From a checkpoint of a small mixture-of-experts model trained on Wikipedia.
Size: 10 layers, width 640, 324M parameters.
Training: 1261M tokens, 9621 steps.
Below are experts of layer 2 (counted from 0) of a mixture-of-experts language model. Rows are named router (the router's row for the expert), up (a neuron's input weights, with its number) and show model dimensions 320-399. Each number is 128 + 24 x the weight over its row's rms, rounded and kept within 0 to 255.
After each expert's rows: "gets" lists some tokens that make up at least twice as much of what it gets as of all text. This comes from a sample of Wikipedia text that the model never trained on. Tokens count by the router's weight.

# expert 28
router [177 144 167 119 111 111 120 113 116  79 120 141 117 100 128 138 128 135 114 123 133 112 118 129 139 158 104 137 126 102 123 138 157 154 137 140 115 109 174 122 138 155  98 134 113 114 108 126 147 131 158 127 126 118 141  89 131 133 126 161  91  96 157 148 129 124  85 110 149 146  90 117 157 129 108 131  98 115  91 120]
up0 [ 92 149  99 139 128 123 129 139  95 148 121 124 108 114 122 100 137 110 145 157 157 144 142  94 101  96  83 163 191 138 113 153 127 129 174  87 112 121 149 172 125 137  84  98 157 123 180 101 121 102 105 104 138 129  93 155 133 109 180  91 157 147 127  93 158 154 132 127 132 170 135 150 132 146 143 153 157 145 140  96]
up1 [139 131  96 154 171 123 132 127 161 118 152 172 149 107 111 126 130 148  96 124 136  91 166 117 139  95 131 135 159 109 119 109 131 112 136 151  90 111 102 120 106 142 125 149 105 117 128 169 154 125 105  97 129 137 155 141 114  93 142 145 126 145 102  98 147  74  91  91 166 117 108 116 127 171 145 131 142  94 170 136]
up2 [116 125 123 103 129 105 137 111 126 157 121 121 111 144 128  99 133 101 153 140 122 134 140  90 123 132 123 187 117 146 118 142 106  96 141 130 134 112 111 172 153 109  99 110 105 121 102 139 168 166 107 154 109 132 125 122  81 105 144 129 108 136 130 136 120  70 114 199 129 147 113 127 125 121 112 139 117 151 113 139]
up3 [112 151 110  89 101 122 131 108 119  90 155 149 117 163 129 107 126 134 127 136 133 119 142 119  95 122 151  98 118 144 126 111  84 104 129 130 118 118 143 123 153 147 118 112 159  83 106 107 143 119 129  85 143 111 146 130 148 106  94 181 126 138 112 142 120 136 130 144 131 110 108 113 122 169 136  74 128 171  77 124]
gets: " of", " in", " from", " In", "In", " into"

# expert 15
router [158 152 152  89 116  83  90 111  95  90 122 142 128 132 110 187 102 131 150 134 157  99 150 148 142 131 115 130 153 102 107 143 148 169 123 145 134 107 167 134 108 155 134 153 148 103 152 150 137 150 160 140 137 133 137 142 123  83 121 129 139 110 116 170  95 132 106 134 127 125 140 139 107 131 131 143 104 135 175  98]
up0 [ 86  95 108 165  77  88 112 131 118 121 133 133 155 125 113 166 127 103 135 141 156 105 123 120  93 135 141 148 130 103 130 122 123 134  85  88 113 131 132 128 128 116 162 140 123  93 131 176 109 154 146 165 146 102  83 120  98 135 129 132 114 120 126 132 132 116 161 125 159 139 117 153 149  95 120  95 116  77 126 122]
up1 [182 104 111 109 150 136 148 131  94 137 108 128 112 130 135 158 120 144 116 103 107 105 128  98 122 103  87 137 170 127 130 138 121 110 145 122 134 142 109 159 124 159 114 137 120 105 126 131 104 118 136 127 182 116 148 155 177  71 130 126 113 117 120 114 140 137 117  89 139 112 137  79 125 154 131 188 139 101 161 116]
up2 [111  91 125 145 136 130 114 104  89 123  98 174 155 136 108 155 171 134 130 135 154 122 158 137 156 145 126 127 141 151 164 140 140 134 110 106 131 158 139 153 146  88  99  94 143 173 135 118 134 134 141 146 160 128 131 170 140 151 105 100 142 145 106 105  85  72  90 143 127 133 142 126 121 144 113 125 112 152 128 190]
up3 [123 117 170 109 133  93 145 138  72  80 127 131 112 151 135 134 163 134 121  77 131 162 151 125 121  90 137 118  92 156 129 128 100 137 138  97 107 175 154 125 114 137 129 111  80 189 136 118 143 103 178 166  98  76 132 137 169 169 119 105 120 171  98 147 103 133 122 106 137 141 119 120  86 130 164 113 147 123  86 111]
gets: ",", " as", " that", " which", "),", " but"

# expert 6
router [128 101 143  96 114 124 120 138 105 103 167 118 112 109 147 181 103 127 109 100 157 120 185 147 162 137 116 108 150  97 104 145 168 144 133 135 106 109 157 125 110 145 145 148 114 145 167 186 135  92 177 154 140 131 114 110 116 135 118 123 124 106  98  95 118 109 118  77 106  62 107 128 150 126 125 111 111 152  90 177]
up0 [154 105 140 159 126 122 172  89 114 125 119 112 144 131 138 169 153 142  78  97 141  77 118 128 125 110  81 144 151  81 128 122 135  83 150 104 160 111  75 137 154 118 157 111 146 106 162 117 158 134 101 106 100 144 108 104 123 157 107 124  91 127 137 135 122 135 119 122 164 110 124 151 152 141 136 177 168 122 129 198]
up1 [139 112 126 132 151  90 133 168 114 126 118 127 112 121 135  88 134 136 149 102  98 139 179 145 136 110 144 145  83 155 129 101 111 144 141 124 157 135 148 114 126 134 108 127 161 128 112 109 129  98 135  91 168 105 116 108 100 131 132  77 117 149 110 117 145 143 119 151  95 127 150 112 108 108 160  78 138 125 159 135]
up2 [142 105 134 107  81  83 146 105 143  95 147 118 124 147 123 121 136 133  88 128 150 117 115 130 149 133 107 151 107 119 153  84 141 103 149 119 134 117 132 100 100 163 129 127 142 137 152 106 116 116 182 126  85  78 105 152 136 170 126 146 120 155 157 157 115 146  91 154  56 101 138 124 152 138 215 114 167 116 103 189]
up3 [142 130 155  98 148 150 148 116 122 129 177 115 173 109 133 108 144 121 129 128 140 171 155 108 140 133 101 115 108 152 138 176 121 123 128 153 147 121 122 126 133 115 133 117 119 113 172  92 138  54 127 148 129 124  85 123 104 123  93 119 111 143 140 123  90 127 140 152 133 159 132 119 130  74 125 139 125 112 121  99]
gets: " |", ";", ");", " 0;", " 1;", " 2;"

# expert 26
router [178 122 142 102 156 141 101 128  93 151 167  89  89 123 119 166 128  96  96  91 138 103 128 100 136 127 110 111 194 130 106 141 159 145 122 146 137 150 178 131 126 139 147 128 122 146 122  94 135 166 167 117 141  93 156 104 132 148 114 138 146  84 122 115 121 166 125 132 128 127 135 117 133 111 116 167 137 106 141 147]
up0 [131  90 128 170 107 111 101 166 174 113 158 130 118 143 113 131 148 125 102 173 129 147 127 132  89 108  78 126  91 182 117 150 143 117 136 140 130  80 130 129 123 132 146 161  91  70 118  97 114 155 123  73 156 100 145 127 145 124 127 128 168 108 116 140 157 130 119  85 143 113 132 185 128 137 124 136 107 129 146 120]
up1 [174 121 143  83 146  89 129 157 129 132 122  98 146 107 125 132 144 110 113 169 117 108 129 104 144 150 150 148 123 100 136  99 138 143 172 113  76 113 108 106 122 136 107 147 181 146 179 136 162  94 158 144 106 120 118  87 120 165 135 133 169 109 123 174 132 133 133 109 130 147 143 127 123 111  63 161 150 141 142 132]
up2 [121 117 121 143 110  97 134 129 110  93 107 114 133 160 105 165 126 161  99 109 155 139 127 112 115 103 120 140 118 150 136 111 130 114 118 133 105  84 171 121 177 117 115  96 133 104 111 154 132  99 155 144 136 107 141 195 138 132 101  77 160 161 132 167 129 130 125  85 171 165 151 124 129 126 118 105 117  99 118 131]
up3 [135 106 153 119 118 105 131 119 142 147 138 106 163 111 147 128 117 130 136 152 146 122 180 101 124 145 141 147 112 140 126 105 165 112 146 140  88 147 158 117 181 116 102 130 120 149 173 137 132 165 153 128 150 135 134 121 148 132 131 101 139 131 140 142 145 131 130 113 123 186 110 108  74 178 139 113  87  98 140 145]
gets: " and", ",", " or", " &", " but", " Preced"

# expert 3
router [146 109 136 112 146 103 140 154 133 115 142  84 137 132 150 175  58 108  90 132 154 137 153 156 121 139 108  97  99 167 102 151 201 114 111 125 105 102 147 189  94 135 155 124 144 149 153 111 140 140 115  98 196  75 113 140 154 123  80 126  95 151 189 114 131 119  76 123 108  82 141 122  80 135 131 115 136 127 135 177]
up0 [143 133 144 137 134 144 125 128 164 129 115 179 114 149 152 148 121 146 133 120 117 149  79  94 109 115 157 125 169 115  93  97 135 108  74 176  96 127 106 188 152  99 131 150 115 158 119 138 101 137 173 152 105 124 147 134 123 185  99 133 126 118 125 142 123 141 124 122 179 154 121 157 158 121 102 108 142 165 130 154]
up1 [151  93 138 129 125 135 160 155 121 121 163  95 108 125 119 115 155 122 154  95 115  91 122 157 125 108 128 131 100 144 155 180 110 136 148 152 129  76 130 108 110 146  89 122 118 131 122 117  73  97 139 145 155 129 146 166 174 116 141 128 115 142 132  89 157 165 161 127 140 127 137 113 127 116 128 106 152 118 105 175]
up2 [113 145 129  78 134  98 126 148 182  86 145 151 100 134 103 122 112 116 123 173 124 140 108 118 132 104 154 142 141 123  83 131 149 107 129 124 155 169 136 128 135  97 111 127 137 143 176 161 103 147 142 177 105 124 116 102 127 128 131 111 139 134 137 152 148 106  92 143 102 141 124 113 102 134 142 141 112 128  97 169]
up3 [129 163  98 156 126 103 100 117 181 109 151 115 104 146 108  98 145  98 161 117  85 109 161 146 102 133 141 117 140  94 136 147 108 134 152 146 123  75 157 141 110 117 154 125 119  79 118 126 152 150 112 137 114 143 160 142 125 109 164 162 139 130 121 143 149 151 112 126 168 162 117  86 124 135 124 151 126 100 135 140]
gets: " was", " is", " were", " are", " be", " has"

# expert 25
router [139 145 139 135 172 113 125  97  98 118 115 140  65 158 132 111 134 173 138 117 128 122 114 126 176 170 158  94 154  88 142 125 150 181 135  93 128 153 139 150 153  95 153 100 129 141 135 113 149 183 100 153 135  99 118 129 137 158 126 144 112 121  88 131 124 139 139 122 129 136 131 102 168 144  92 115 116 106 116 115]
up0 [ 80 115 124 132 139 154 148 140 109 140 132 165 141 125 138 161 102 137  94 134 105 112 151 139 105 100 115 107 112 110 136 139  84 100 116 149 137 122  91 148 103 114 141 143 126 140 115 122 142 111 176 160 121 124 180 139 133 137 125 101  95 132  58 156  88 137 134 126 134 108  90 181 151 134 136 129 116 104 163 163]
up1 [139 124 151 113 166 134 152 156 128 137 123 140 102 140 123 153 118  92 132 136 168  77 140 135 150 138  93 129 125 107 142 130 132 108 136 133 128 146 131 113 116 125 111 131  89  99 109 121 159 170 117 139 137  91 153 146 108 158 157 127 110 154 130 118 121 170 113  88 139 117 134  83 131 117 157  95  96 163 112 139]
up2 [135 166 104 141  80 130 140 132 137 147 104  96 134 114 149 117 116 131 122 107 122 169 150 105 143 141 157 138 132 145 133 164 155 120 154 109 134 108  91 168  85 133 144 103 120 135 124 125  98 123  74 103 109  98 103 152 142 118 181 121 102 122 159 116 141 142 145 142 124 161 126 131 115 134 106 136 147 125  81  85]
up3 [100 105  97  96 160  90 102 118  88 123 132  70 106 128 102 143 127 148 164 128 103 137 104 111 158  91 168  85 176 115 117  79  96 144 163 127 145 135 160 126 130 121 142 125 130 153 130 119 102 143 107 116 152  71 108 100 164 123  91 141 118 110 126 127 144 133 109 142 124  76 154 163 140 135  93  96 132  87 148 161]
gets: " ", "ed", " MF", " Party", "ated", " 88"

# expert 13
router [151  82 194 104 155 146 109  95 137 111 138 110 109 131 169 148 132 177 122  81 147 123 111 129 137 157 102 147 130 106 134 135 170 129 147 160 130 111 129  98 154 160 154 131 146 156 108 121 111 118 154 166 150 119 119 111 109 106 107 106 136 119 122 177 132  54 138  87  93 129 114 113 122 117 138 112 126 127 181 151]
up0 [104 152 104 127 161 140 169 129 121  84 107 150 126 114  91 126 107 105 109 147 157 117 145 140 145 144 110 109 143 141 150  97 162  86 128 105 117 148 105  86  69 150 193 110  91 152 144 108 119 160 117 145 107 137 129 127 113 100 136  75 130 134 128 146 110 136 131 137 142 134 145 112 129 133 123  82 141 130 116  87]
up1 [109 140 115 142 131 117 119 163  72 117 105 125 135 149 139 119 155 137 100 131 108 150 139 156 141 110 117 154 131 117 113 132 158 113 118 155 189 102 102 162 102 120 119 108 160 129 114  91  89 136 156  83 101 141 146 116  85 161 140 114 101 124 138 129 146 140 140 112 131 122 102 104 137 180  93 113 142 113 101 113]
up2 [144 140 102 128 112 112  86 157 153  99 101  87 148 119 126 102 140  83 139 109 101 143 134 164 106  98 102  96 132 167 112 157 135 128 105 132 131 124 151 139 151 115 109 109 116  93 162 123 129 119 168 172 133 140 161 116 136 137 140 139 110 126 136 135 122 102 147 180  97 159 135  97 104 130 102 143  94 106 113 147]
up3 [116  96 114 198 166 101 125 127 100 133 100 127 101 172 142 121 136 144 117 116 151 156 148  79 140  88 116 132 119 163 135  99 139 134  93 126 122 109 149 133 109 129 137 118 109 109 134 115 162 122 166 114 162 124 157 109 139 131 113 150 150 143 125 133 100 100 116 131 150  91 133 124 102 186 138 111 144 166 175 149]
gets: "\n", "==", " ==", " Coleoptera"

# expert 23
router [119 164 121  87 143 141 163 128 108  93 137 105  91 136 118 153 125 107 174 158 151 134 167 134 153 146 153 140 123 117 132 144 194 135 126 110 168 133 135 118 103 174 127 137 120 148  76 129 139 125 118 113 111 114 141 119 135 110 157 116 122 109 119 150 102 140  85 138 176 142 100 149 161 148 135 140 138 123  87  73]
up0 [141  96 106 169 126  99 130 117 144  85 133 171 143 111 133 130 141 104 130 134 140 153  67 127 140 146 126 156  96 135 118 115 154 146 133  88 138 108 149 143 108  89 101 133 164 111 141 127 135 124 133 166  94 119 177  85 177 129 129 141 155 154 131 163 134 145 117 118 102  87 169 111 113 125 107 141 131 154 124 121]
up1 [162 124 130 105 124 140 139 142 131 151 138 114 147 134 125  77 147  81 151 103 125 116 145 127  99 115 103 128 143  90 162 134 147 137 125 163 141 165 154 169 108 127 137 163 142 154 151 124 131 166 148  94 117 110 143 103 151 129 113 156 121 103 111 139 125 146 119 122 126 117 127  96 128 141 122 123  89 128 212  95]
up2 [175 117 135 128 168 115 163 112  92 122 112 128 122 110 126 118 109 160 161 129 140 133 181 121 107 144 133  94 105 140 154 138 146 130 139 113 125 110 141 122 138 118  93 114 169 124 114 136 131 147 102 122 121 152 130 160 123 179 153 124 164 174 153 117  80 157 169 141 113 167 101 143 160 129 120 179 144 144 145 169]
up3 [147 108 147 167 123 138 111  98 112 117 155 108 130 121 127 128 149 133 136 132 149  84 133 111 136 112 138 167 119 127  82 157 151  65 146 146 108 107 126 158 153 111 128 120 120 135 129 148  76 102 119 129 120 129 120 171 129 125 159 132 117 138 129 150 130 128 157  97 162 145  86 124 153  79 107 127 118 124 167 101]
gets: " by", " with", "ing", " /", " including", " up"

# expert 2
router [159 154 140 178 142  91  82 122 116 120 107 119  97 103 152 200  89 155  81 118 114 132 142 126 120 154 153 130 132  88 130 123 109 109 134 154  82 118 113 129 140 150 115 148 152 119 156 126 163 102 118 147 171 114 115 119  99 151 115 110 156 101 134 128 123 141 163 141  98 116  99 156 128 142 118 154 130 117 168 127]
up0 [119 166  92 142 155 132 143 129 125 102  90 132 124 132 122 114 136 130  82 163 108 135 133 108 118 120  81 118 108 114 139 100 140 132 149  74  89 110 124 105 135 131 133 112  99 127 119 121 113 128 133 114  95 109 131 139 100 133 149 181 144 116 162  93 125 111 153 127 135 125 139 101 132 137 130 134 189 116 158 149]
up1 [ 98 162 137 108 109 135 104 118  95 157  86 132 109 119 108 167 163  82 114 105 142 174 124 134 110 142 114 142  98 126  95  81 146 110 164 140 171  99 156 115 152  91 112  97 158 100 100 140 156 130 121 142 183 109 116 145 161 128 139 142 144 144 131 120 103 151 164 177 126 131 130 135 144 129 126 149 161 105 147 108]
up2 [133  96 136 133 142 158 150 121 109 149 113 143 130 115 185 108 133 157 138 151 136 153 118 132 110 145  50  95  93 132 129 173 130 125 157 148 106 141 116 157  93 159 126 116 106 155 123  95 137 147 120 124 119 120 138 122  78 149  94 136  99 126 124 136 124 172 127 143 171 181 100  90 142 127 113 157  96 129 132 119]
up3 [123 138 107 104  83 137 160 120 145 134 178 143 158 114 128 156 121 133 132 136 119  90 129 139 162 105 160 169 103 135 189 143 135 122 152 106 148 117 110 170 138 132 126 138 113  97 143 122 143 143 139 111 141  92  98 174 131 108 108 130 145 124 125 113  79 129  94 144 156 111 144 137 139 116 113 124 110  92 130 114]
gets: " at", " after", " over", "---|---|---|---|", " than", " about"

# expert 5
router [158 111 124 107 134 130 162 123 113 101 124 126 120 154 117 117 147 125 126 137 126 137 135 156 141 125 123  90 143 136  98 138 134 151 115 140 150 138 128 114 103 127 123 140 120 105 177 127 133 140 106 145 147 103 140 123  97  98 124 112  67 115 138 121 171 105 107 108 122  83 138 100 130 181 152 129 107 108 121 112]
up0 [ 93 131 123 142  96  88 101 180 126 111 107 167 137 132  97  94 154 119 143 107  89 107 125 144 128 126 134 132 112 112 136 131 142 121 137 125 137 157 139  92 116 113 116 117 107 138 161  98  69 121 138  96 138 152 122 201 149 165 137 118 124 122  83 132 122 162 149 127 114 137 123 127 119  92 134 117  84 131 147 153]
up1 [145  96 108 159 118 124 128  86 119 164  97 109 102 119 158  86 114 166 126 113 115 140 127 108 149 112 141 137 106 107 132 132 109  98 125 114 102 112 112 155 196  88 124 120 150 121 146 152 120  95 109  92 142 155 146 147 114 126 149 158 121 131 110 117 112 134 157 138 105 110 120 114 183 139 110 106 147  76 139 127]
up2 [137 119 142 126  83 123 171 116 101 147 146 109 135 175 174 143 126 117 145 129 124 109 134 121 141 131 132 149  85 116 144  96 148 145  84 136 125 141 151 102 154 128 130 102 100 128  96 108 134 145 116 121 147 133 106 144 157 168 134 119 153  87 131 162 120 106 144 137 142 141 138  98 113 135 107 118 131 158 111 139]
up3 [132 127  89 144  89  77 143 138 158 139 151 137 111 141 118 119 105 155 107 144 150 126 151 116 153 175 115 174 165 152 124 154  94 169 120 111 134 176  98 177 114 117 104  99  94 144 180 181 131 162 157 120 131 136 105 169 162 129 123 174  88 103 131 126 167  65 109 158 113 131 184 152 141 125 119 105  98 153 127 134]
gets: "'", "’", " War", " House", " League", " World"

# expert 10
router [108 157 131 106 137 128 129 106 108 135  81 192 106 123 117  97 179 131 135 130 130 106 105 119 137 126 185 144 128 135 132  97 103 128 170 142 106 153 162  95 146 178 106 130 127 144 108 120 157  97 113 141 120 110 141 159 102 149 124 188 162 154  95 130 153  88 116 138 140 129 113  87 165 111 104 129 139 136 123 137]
up0 [141 115 111 115 147 153 112 155  95 126 127 115 120 125 109 137 147 126 128 142 146 122 166 153 170 131 145 109 104 121 124 133 120 101 115 134 123 160 165 121 105 161 103 170 201 135 124 158  96 153 140 114 157  61  99 143 145 140 145 123  83 132 138  95 153 158 101 128  98 117 131 176 148 122 124 160 116 119 108 117]
up1 [140 134 137 132 136 105 103 103 132 183  94 133 149 136 109 129 117 109 157 151  96 124  65 104  79 101 160 181 135 107 120 131 129 168 149 109 155 112  98 143 161 115  90 122 131 128 178 159 148  88 102 160 162 110 143  84  95 131 128 150 147  73 176 121  74 102 142 152 129 170 156 106  96 136 115 123 122 108 142 146]
up2 [143 153 129 138 139 110 154 115 107 126 120 154 121 111 113 118 106 157 143 119  98 132  78 113 138  86 107 157 147 133  89  62 105 150 103 148 171 159  92 147 172 127 145 160 134 150 153 126 149 161 136 105 121 144 148 141 115 109 105 142 167 154 111 151 112 147 177 110 124 125 151 151 143 121  87 159 118 159 110 134]
up3 [123 144 127 108 144  94 156 129 138 155 109 158 161 122 120 105 151 139 100 157 101 163 195 130 117 156 170 102 116 145 109 102  90 170 130 130 124 114 173 151 124 156 114 166 140 102 114 127 142 115  86 129 141 150 147  72 113 121 134 137 139 134 148 106 100 160 144 134 126 167 114 135 113 130 124 103 108 109 127 104]
gets: "s", "a", "S", "e", "N", "t"

# expert 21
router [173 136 134 105 143 100 122 133 129 124 144 169  88 103 109 140 156 118 114 115 108 140 141 143 155 150 137 132 131 137 123 155 115 152 136 195 122 136 164  97 147 130 163 137 115  87  90 107 156 135 148 129 127  88 129 149  83 155 133 135 118  94 111 147 163 134 110 176 113 118  71 130 141  88  97 168  85 167 178 116]
up0 [147 160 146 156 146 140 112 107 127 116 125 136 136 138 122 102  95 156 106 120 131 127 100 117 106 162  82 118 108 160 122 122 125 133 118 106 143 157 125 127 121 128 138 150 149 137 140  98 131 117 147 172 117 108 107 129 155 116  72 105 165 109 119  95 134 147 116 141  98 110 171 124 127  99 145 138 113  66 167 153]
up1 [119 165  74  97 135  82 148 202 119 131 185 115 101  83  61 108 147 195 114 103 103 123 111 165 126 135 107 155 124 163 121 136 123 157 154 120 119 100 148 155  93 144  91 201  94 123 127 128  85 135 124 141  92 124 140 118 122 157 136 111 133 115 111 172 114 145 121 117 112 112 151 111 137 131 106 111  84 159 160 159]
up2 [100 128  80 102 153 148 122 133 141 131 123 130 172 107 129 112 108 136 140 148 105 133 141 109  92 137 139 161 148 145 148 183 110 135 146 142 164 108 152 127 130 117 136 106 139 101  83 132 143 160 140 142 104 176 100 135 167 147 137 118 124 129 155 139 201 145 110 187 119 105 145 111 128 120 133 124  92 151 122 129]
up3 [119 136 144 131 110  91 134 149 129 126 141 122  77 106 143 114 137  99 148 178  82  86 112 121  96 111  85 126 153 130 126 130 175 104 145 102 122 137 159 140 134 113 107 126 140 131 133  94 123 120 115 148 165 111 122 124 123  86 129 135 133 119 144 144 144 153 152 120 137 139 152 148 147  81 139 118  80 102  68 104]
gets: "ly", " not", " one", " two", " other", " all"

# expert 24
router [ 99 142 125 114 163 138 116 154 115 139 146 111 118  97 120 102 167 138 106 127 119 139  98 154 152 173 208 157 115  76  86 125 103 149  96 146 116 150 133  94 150 162 105  89 129 117  79 114 116 135 122 110 147  93  97 139 127 109 142 109 101 108 143 140 119 160 144 124 105 136  76 140 135 102 131 130 142 130 129 104]
up0 [128 114 144 168 144 122 124 112 175 121 126 122  93 150 172 137 124 134 150 141  75 114  76 112 121 194 125 141 135  77 129 134 114  73 154 151 125 135 148 135 140 114 195 105 135 115 131 155 123 110 142 134 150 147 127  92 120  82 129 157 129 172 104 129  96  92 164  82 102 182  82 125  88 105 145 116 177 156 127 116]
up1 [ 99 172  82 112 124 187 143 124 112 138 141 117 138 142 133 129 127 156  97 138 119 102 150 154 119 136 152 123 133 116 121 113 124 147 153 123 156 122 139 102 104 130 135 125  85 125 118 115 104 109  94 117 149 107 126 116  97  99 153 106 104 101 114 121 152 153 119 155 111 117 131 118  84 156 153 106 134 115 155 126]
up2 [175 148 134  97  72 125 105 155 111 133 145 120  92 130 151 107 105 124 142 137 144 138 141 134 168 109 158 123 160  96 133  73 169 102 136 139 121 135 131 122  95 132 114 152 148 139 134 124 134 104 123 134 114 135 113  88 124 129 128 129 119 148  98 132 149  85  99 122 131 117  87 107 150 138 160  75 171 183 162 135]
up3 [145 144 141 100 136 152 170 124 111 130 162 127 110 142 129 131 156 124 111 109 114 141 156 146 126  97 150 121 152 111 108 143 159 145 153 121 118 165 103 116  94  93 161 115 125 164 147 165 165  88 101 147  97 134 138 139  99 144 130 122 106 157 120 119 170 157 102 152 146 149 157 158 136 116 136 117 127 133 163 142]
gets: " \"", " A", " first", "A", " Al", " '"

# expert 11
router [151 120  97 133 135 104 120 127 129 135 110 169  90 112 127 168 108 176 121 112 127 145 126 114 133 126 120 124 138 116 144 104 108 118 165 154 102 117 142 123 154 118 157 109 106 114 104 145 170 156 138 161 130 106 119 138 102 109 151  82 145 117 101 126 119 138 127 121  87 115 149 140 160 141 128 147 114 137 121 126]
up0 [115 126 120 101 133  88  92 122 148 104 109  80 100 111 148 153 151  50 126  80 158 153 117 134 181 128 179 154 110 120 157 134 145 105 141 112 160 157 145 142 135 112 115 142 162 112 143  93 107 130 130 126 125 100 149 131 140  94 127 132  76 112 106 122 121 117 149  99 130 164  88 127 134  87 133 111 118 147 129 126]
up1 [ 94 119 148 110  85 100 148 128 164  91  56 137 140 104 146 123 103 149 140  88 135 145 124 126 106  87 139 118 105 167 176 133 155 119 100 149 115 127 114 160 119 167 141 124 148 121 130 166  94 125  96 107 130 141 153 130 117 129 153 122  96 120 136  99  96 110 149 148 158 113 136 160 127 116 128 112 128 153 120 131]
up2 [138 154 122  84 158 104 165 135 172 134 132 124 130 122 136 123 118 123 109  64 120 134 148 157 120 163 127 124 122 128 101 127 131 135 117  90 135  84 141 159 102 131 101 144 100 135 133 130  97 135 141 152  96 122 160 146 150 107 138 141 121  71 103 165 112 127 126 155 157  89 126 169 111 124 158 100 141 150  81 131]
up3 [124  95 133 148 146 104 102  91 138 136 122 131 158 114 153  94 133 122 131 126 129 157 118 100 139 146 123 123 133 159 139 163  89 125 132 137 106  82 103  96 128 114  99 149 114 145 136 122 134  78  80 113 119 131 128 112 130 109 159  95 110 129 165 130 156 119 131 104 139 130 112 131 148 178 147 113 110 121 136 122]
gets: " 0", " 4", " 5", " 6", "d", " 7"

# expert 27
router [161 171 124  97 168 120 132 109 134 108 142 127 122 124 130 150 161 108 122 127 110 139 163 126 146 157 124 110 109 111 129  85 144 150 149 136 117 158 144 118 155 137 148 164 165 135 110 129 163 161 167  76 170 116 155 119 120 171 145 106 116 124 116 160  69 132  95 115 173 191  87  78 147 118 101 130  96 121 108 118]
up0 [120 101 127 152  94 105 139  85 139  96 114 112 145 107 128 175 114 166  75 134 129 119 128 117 124 106 136 149  76 130 128  92 171 117 143  98 120 118 112 142 143 115 123 118 156 104 103 143 144 147 129 113 152 161  77 103 105 162 146 113 133 131 114 105  76  95 120  68 171 133 181 106 108 115 175 128 132 136 108 124]
up1 [ 81 109 162 158 111 146 126 143 105 132 136  94 127 142 120 150 100 139 111 112 124 146 148 116 150 142 142 127 104 142  87  76 164 127 107 150 117 122 119 140 146 113 140 131 106 128 143 146 117 138 183 148 119  93 167 131 137 156 147 136  99 115 132 115  86 156 127 124 140 143 124 110 127 190  85 139 126 123 141 115]
up2 [ 94 137 125 124 177 154 106  86 158 164 126 126 114 113 125 108 178 134 125 152  86 167 108 110 136 103 109 129 128 131  56 149 122 139 120  92 116 162 151 141 118 117 126 162 147 122 131 155 141 117 122 117 139 108 121 123 157 137 147 139 146 163 133 104 145 117 101 165  71 139 120 129 127 126 104 143 141 114 149 108]
up3 [136 121  81 139 101 145 112 110 121 148 150 127 128 127 134 147 111  83  89 146 123  79 116 106  92 154 121 117 118 105 116  96 116 145 102  61 131 128 114 109 149 154 138 142 131 145 155 130 150 157 139 135 146 121 155 155 145 131 120 136 141 142 160 110 139 118 101 108 112 139 118 121 159 138 119 154  87 111 116 110]
gets: " 1", " he", " 2", " He", " it", " 3"

# expert 14
router [151 129 111 120  95 147  74 115 126 116 156 108 107 155 137 189 103  97 152 133 117 108 129 117 141 129 139 126 129 131 112 133 186 182 114 169 113 141 143 114 164 125 141 107 148 122  98 120 140 106 162 112 133 109  97  85 174 144 132 130  95 125 107 123  40 155 154 111 126 132  79 132 163  90 131 111 107 115 114 127]
up0 [146 141 150 132 131 117 129 102 108 152  83 155 111 139 190 125  82 143 127 102 116  84 120 161 137 151 116 129 137 148 112 139  89 111 155 108 141 171 145  97 146 157 122  97 207 101 131 119 151 145 164 129 141 106 106 104 169 114  76 126 140 156 125 158 132  94 162 126 163 129 151 122  99 136 134 160 102 133 130 113]
up1 [136 158 135 159 101 136 129 126 141 117 118  83 132  84 121 128 140 171 148 133 104  94 134 120  74  87  95 123 146 165 133 157 130 109 122 117 141 130 106 155 156 120 131 142 125 112 131 140 114 101 161 138  99 119 142 127  96 142 129 127 124 128 165 162 134 139 109 121 156  96 118  94 103 180 135  83 203 153 159 139]
up2 [153 109 112 189 133  66 114 136 138 164 111 127 127 140 134 105 104  83  83 156 119 150  63 133 129  90 106 113 142 140 105 109 142 129 136 105 108 131 114 103 155 142 128 111 106 111 125 140  85 146 133 162 129 146 104 104 151 106 164 141 117 105 130 102 111 127 101 124 181 137 131 151 122 125 141 141 121 141 138  99]
up3 [127 147 109 138 127 134 123 100 151 136  92 138 132 113 125 133 154 120 132 153 124 178 141 121 122 100 123 168 156 150 109 142  67 128 122  93 122 140 108 109 109 146 116 114 110 123 141 144 120 188 130 111 112 125 138 148 162 157 150 105 144 129 111 137 126 190 119 100 237 112 143 145 123 172 124 120 117 114 125 152]
gets: " to", " a", " for", "===", " an", " ="